config = dict(
    init_std_router=0.0156,
    head_dim=64,
    vocab_size=8192,
    seq_len=512,
)
Below are experts of layer 2 (counted from 0) of a mixture-of-experts language model. Rows are named router (the router's row for the expert), gate (a neuron's input weights, with its number), up (a neuron's input weights, with its number) and show model dimensions 0-127. Each number is 128 + 32 x the weight over its row's rms, rounded and kept within 0 to 255.
Before each expert's rows: "gets" lists some tokens that make up at least twice as much of what it gets as of all text; "comes after" lists some tokens at least twice as common just before its tokens as in all text. This comes from a sample of Wikipedia text that the model never trained on. Tokens count by the router's weight.

# expert 7
gets: " |", "-", "|", " |\n", " \"", "=="
comes after: " |\n", "\n", ")\n", "0", ")", "1"
router [116 147 121 107 119 123  84 149 124 146  46 156 140 144  92 159 131 122 151 164 118 175 109 112 104 157 148 192 134 125 106  82 117  95 109 141 166  93  91  99  81 155 150 105 128 152  96 131 129 135 110 183 115  88 159 147 164 134  92 167 113 191 158 128 106 181  90 107  66 151 158 101 183 157 105 166 161 146 111  61  87 177 124 102  81 175 123 112 101 134 148 111 146 165 129  96 163  75 113 159 104 138  85  96 101 180 101 127 121  47 153 173 184 131 102 111 128 140 172 137  94 165  76 135  64 138 121 160]
gate0 [ 91 102 133 117 162 110 150 124 153 110 140 121 155 159 129 110 161 110  76  93 130  91 111 165 149 166 156 155 143 124 147 104 178 114 129 114 193 170 122 125  84 212 109 156 114 154  93 152 135  81 134 112 130  64 152  40 171 161 126  85 157  85  84  99 124 132 136 132 128  76  93 161 110 133 135  79 114  68 161  87  78 154  84 124 113 125 140  70 113 139 129 121 159 173  98 129 161 158 114 151 148 119 167  17 120 121 162 165 148  71 199 115  88 132 128 131 113 165 125 166 140 130 100 114 170 127 115 127]
up0 [127 140 121 103 168 140 134  84 131 126 136 140 167 159 128 174 153 101  85 143 185  85 119 107 128 169 152 169 105 144 165  75 148 111  85  77 107 152 101 158  63 193 169 178 148 120  78 144 152 117 119 117 134 111 139 107 187 108 149  84 141 124 122 111 135 100 131 155 127 104 118 153 123 141 123  26 100  67 141 126 110 141 108 125 138 182 181 103 140 116 117 143 163 112 110 132 141 129  87 122 156  88 177  67  89 142 173 125 168  69 195 106  78 161 149 131 124 153 187 202 160 121 158  85 141 106 129 161]
gate1 [133 135  97 116 138 162  98 121 187 134 158  97 135 114  75 174  91  93  57 142  56  78 197  98 154  97 121 123 161  89 155 118 166 173 127  97 176 159 120 113  92  85 123 118 165 134  90 179 155 194 147 117  93  63 110 114  93  96 125 119 201 124 164 179 111 104 160 181 129 176 120 116 172  93  81 149 147 113 112 131 138 129 141  86 124 101 181 140 193 145 140 161  98 137 188 127 111 153 120 143 121 147 117  81 118 148 133 111 146 125  93 115  99  73 110 102 135 131 117 152 151 177 185 144 114 143  82 135]
up1 [ 83 128  87 114 131  94 145  58 100 119 113 144 109 140 188 148  88 127 158 146 129 111  91  84 176  91 128 165 125 133 103  88  95 130  93 153 112 149 118 120 115  89  86 120  69 165  96 108 173 108 178 177 157 105 111 110 188 120 138 128 133 151  83 153 107 209 152 187 129 128 107 166 103 191  83 161 124 110  62 117 140 109 110 132 116 117 106 124 104 154  83 181 130 151 168 151  80 156 117 144 146 133  97  43 102  60 114  72 126 138 122 137 133 154 110 103 190  69 164 139 152  98 179 124 124 118 133 135]
gate2 [ 87  73 154 163 147 172 113 159 140 135 161  91 168 156 136 143  83 146 146 163  87 171 174 194 140 102 141  76 110  89 108 115  67 126  85 138 155 162  72 106 133 138  89 109 151 158 104 149 144 113 155 143  66 146 159 152 140 178 163 161 188 138 182 125 111 118 150 174  96 127 100 133 137  96 174 159 167 176 104 175 119 192 156 110 117 164 150 154 172 133 140 111 132 156 158 132 176  66 112  93 123 156 153  76 143 188  90 107 163 120 123 133 147 147 156  99 157  92 133 106 133 144 171 156 157  90 148  65]
up2 [103 128 107 163 136 204  27 159 161  65 149  87 122 143 118 187  67 129 133 132 120 155 189  75 146 165 140 102 144 164 158 155 170  98  66 139 132 164 116 112 112  98 107 112 154 147 105 138 143 148 125  79 134  77 128 111 146 158 103 144 128 123 113 147  77 148 159 107  60 123 112 197  98 161 133 139 137 135 150 150 146  91 179 116 107 122 137 123 148 169 173 131  83 155 164 124 130 131  45 107 107  94 132  86 188 148 160 157 134 122 117 153 102 156 170 104 102  89 160  95 105  67 135  88 142  96 117 138]

# expert 0
gets: " the", " a", " The", "The", " f", " its"
comes after: " of", " in", " to", " and", " with", " at"
router [101  92  92 115 132 183 161 104 100  63 112 170 166 109 155  98 151 140 163  97 169 142 138 133 173 184 138 122  94 119 143 174  74 149 163 107  91 168 114 120 158  82 108  86 124 112 178 160 132 117 150 137 119 186  88 128 167 112 181 117 175 120  76 141  99 158 179 181  87 119 205 191 129 132 101 107  93 112 109 205 147 108 134 134 175 142  92  96 157 157 148 100  52 108 133 122 106 156 132 149 170 130 157 156 136  67 137  85 131 135 134 125 100 161 138 133 174  95 177 138 139 101 144 138 148 173 112 102]
gate0 [139 126  95  94 111 139 143 193 120 129 142 126 143 174 188  99  69 148 132 123 159 113  67 138  80 155 103 115 163 157 133 122 152  93 141  65 138 125 112 137 104 197 142 111  78  95 122 171 173  85 175 138 106 111  58  97 121 143 153 157  82  68 102 107 204 127 130 130 178 123 135  98 112  98 135  97 124 115 133 170 122  92  95  96 106 146 136 114 169 139 121 138 110 148 164 116 110 192 143 191  97 146 118  99 118 153 136 183 102  85 152 141 121 117 182 114 164 144 135 106  47 157  82  89  56 112  99 119]
up0 [176  61  90  87 140 114 175 169 101 145 161 118 117 112 169 146 103  59 132 149 146 143  93 202 162 121 106 121  76 127 122 176 129 155 168 104 138 177 147 154 153 117 174 145 181  65 146 138 122 141 157 126 182 119 140 120 182 124 108 106 149 137  79 154 105 123 128 137  79 149  97  96 133 140  97 188  93 121 135  54  98  94 105 124 104 148 118 170 105 124 115 138 151 162 104  95  96 118 161 195 127 108 138 159 143 203 104  62 103 105 157 180  73 172 169 175 144 155  99 120 142 115 166 133 126 106 125 152]
gate1 [114  54 142 111 173 148 152 149  96  76  79 105 126 123 120 113  93 177 153 108 127 124 140 106 197 105 150 112 103  77  75 152 133 161 145 133 135 128 158 102 100  91  86 106  77 155 106 137  86 139  79  72 113  82 136 152 104 112 154 127 198 153  75 103 142 149 113 172 156 157 126 111 140 201 131 133 125  79 114  84 115 132 120 160 136 114 109 112 103 120 134 114 133 119  38  90  58 154 164 121 101  95 128 193 150 121 158 115 101 177 154 127 157 116 153  73 122 135 132 141  77 157  94 136 210 157 130 160]
up1 [150 158 122 117 125  99 146 119 123 149 135  89 155 147 147 149 154  91 142 103 103 201 166  66 166 148 142  96 178 160 142 111 131 108  68  96 146 104 103 184 164 143 197  68 207 164 124 128  71 139 144 123  85 132 168 101 121 141 113 143  85  88 170 128 111  89 135 111 155 132 159 149 177  98 127 172 174 180 144 127 140 174  81  89 168 167 121 169  76 162 134 143 134 144 105 176 140 119  79  60 126 162 154 133 108 131 119 162 115 124 105 126  99 125 158 126 102  94 118 112 143 104 170 150 217 106  95  85]
gate2 [ 86  84 170 131 116 179 127  96 160  91 189 195 141 151  67 125 121 131 135 155 117 143  94 136 133  95 139 174 102 138 150 100  72  84 220 151  90 109 118 102 164 112 130 136 106 142 106 159 150 142 151  83 159 159 150 172 107  59 153 148 191 118 177 145 113 164 154 122  98 165 116  98 145 115 119  72 171 114 110  98 117 178  85 142 150 157 148 128 137  83 121 134 108 159 156 166 119 130 191 126 111 170 102 114 121  90 141 120 110 169  66 102 112 116 148 191 125  78 169  87 150  89 186 101 116 158 151 116]
up2 [190 129 197 168 120 109 169 145 141 132 103  98  91 139 135 150 140 156  84 135 105 128  91 101 146  99 157  88 164  97 120 142 218 106   9 131 156 102 145 182 141  97 196 158 167 145 143 157  96  64 114 167 144 148 145 114 104 151 148 142 101  99  97 115 163  90 125 104 179 109 142  80 145  70 176 165 200 149 156 127 159  88 146 162 181 105 128 140 157 143 143 137 153 126 149  97 124  93 114 107 127 142 175 124 127 117 106 120 171 103 165 128 104 117  77 155 149 111 120 141 149 134 155 155 119 177 120  82]

# expert 4
gets: " ", "1", "2", "0", "3", "4"
comes after: " |", " ", "|", "201", "200", ":"
router [170 170 140 147  97 142 149  71 116  91 124 109  73 153 146 130 130 166  78 135 156  57 147 144 181  88 126 131 136 134  96 131 132 184 110 142  40  91 132 122 146 148  97 136 122  80  94 150 132 124  97  97 130 136 136 184 149 135 154 120  95 122 152 116  90 121 175 150 150 155 147 113 152 136 176 113  55 172 128 168 144 137 146 137 121 105 147 114 110 161 102 166 200 195 114 150 124 123 149 118  71 112 146 149 162  89 187 174 140 176  77 122 167 206 162 158 137 125 103 130  84 128 161  75 192 133 138 154]
gate0 [120 109 128  98 109 149 166 105  71 130  82 110 153  88 140 140  78 163 155 163 138 142 129 105 123 127 126  68 129 150  89  52 167 136  91 114 110 156 144 150  72 138 105 154 113 121 126 121 118 183  92 141 152 128 156  71  91  95 164 137  85 102  61 127  98 157 117  86 172 115 141  96 164 100  46 148 135 109 168 122 117 100  81 146 158 158  82  99 175  55 138 162 129 106 126 152  71 161 159 113 105 127 103 118 186 175 150 128 123 138 116 192  76 154  94 178 144  74 146 111 164 142 128 170 109 148 111  79]
up0 [119 113  86 117  83 158  95 114 130 111 108 209  84  93  85 140 104 167  93  87 122 114 137 176 157  91 102 130 139 157 138 159  97 175 132 158 130 146 134 202 131  76 119 130 106  80 133  82 120 141 188  90  94 123 119 171 154 153 140 120 133  94 174 134 172 172 116 169 114 125 131  92  96 156 154 143  25  99 100 136 132 150 146 130 161  96 102 107  69 156 142 168  94  75 179 118 139 181 142  59 149 159 163 132  81 133 149 101 104  94 106 112 149 168 134 127 125  94  93  73 138 105 168 112 129 169 158 157]
gate1 [ 95 105 150 150 118 119 164 124 125 148  55 130 157 118 193 108 162 105 131 191 121 140 163 124 108 116  60  70  60 168 162 156  72 123  93 123 118 134  88 145  73 122 176 106 145 153 113 108 101 137  74  97 102 176 172 110  79 201 159  96 111 130 124 119 183 161 116 115 115  68 167 109 161 120 121 165 126 139 162 105 167 132 166 170 136 181 179  97 123 144 176 113 123 156 133 144 132 179 111 122 179 142 133  97 125 113 153 112 141 131 112 124 115 106 132  79 151  75 141 117 143  96 113 208 121  90  66 142]
up1 [100 129 158 176  46 130  90 149  82 155  90 103 118 121 118 190 119 137 108 104 107  63 145 115 144  74 157  74 154 190  89 164 158  89 133 161 160 126 104 120 108 114 133 151  96 138 169 135  88 130 114 121 144 140 142 121  99 201 138 100 115 108 127 147 169 133 133 153  97  67 148 176 105 135 138 117 111 117 157 104 201 112 109 153 104 182 152 140 154 198 145 105 117 128  99 146 181 169 132 129 185 112 160 114 166  80 151 155 142 158 154 150 107 187 151 145  90 111 156 124 156 161 115 186  70  91  71  94]
gate2 [172 119  75 137 192  82 156  61 103 139  77 205  91  97 149  87 151 184 132  93 148 100 126 147 126 149 147 137 168 125  86  86 109 106 169  68 124 183 144 115  92 137 124  90 108 178 139 133 105 131 140 145 127  87 159  83 133 106 154 134 110 128 155 117  29 126  93 149 135 131 144 106  34 144 172 155 129 113 123 138 123 133  73 146 151 154 130 120 123 158 114 137 102 115 106  76 100  95 144 182 106 162 192 140  79 132  90  98 130 152 104 130 140 184  97 150 124 134 133  79 126  99 119 132 134  93 121  61]
up2 [125 116 139 143 168 108 165 116 195 159 204 141 125 170  89 143 167 205 199 105  66 134 169 100 140 138  99  79 127 125 141 140 132 119 138 116 153 149 121  75 109 159 146 147 173 140 128 132 185  54  80 119 136 127 113 114  82 187 153 146 119  82 164 137 178 149 132  69 113 143 109 135 121  85  93 105 159 163  93 105 122 154 136  74 116  92 172 112 141 107 125 120 124 109 116 132 163  93 119  83 149 169 145 125 138  55 133 193 117 160  80 108 164  59 174 128 124 156 163 142  83 114 128 152 107 151 115 152]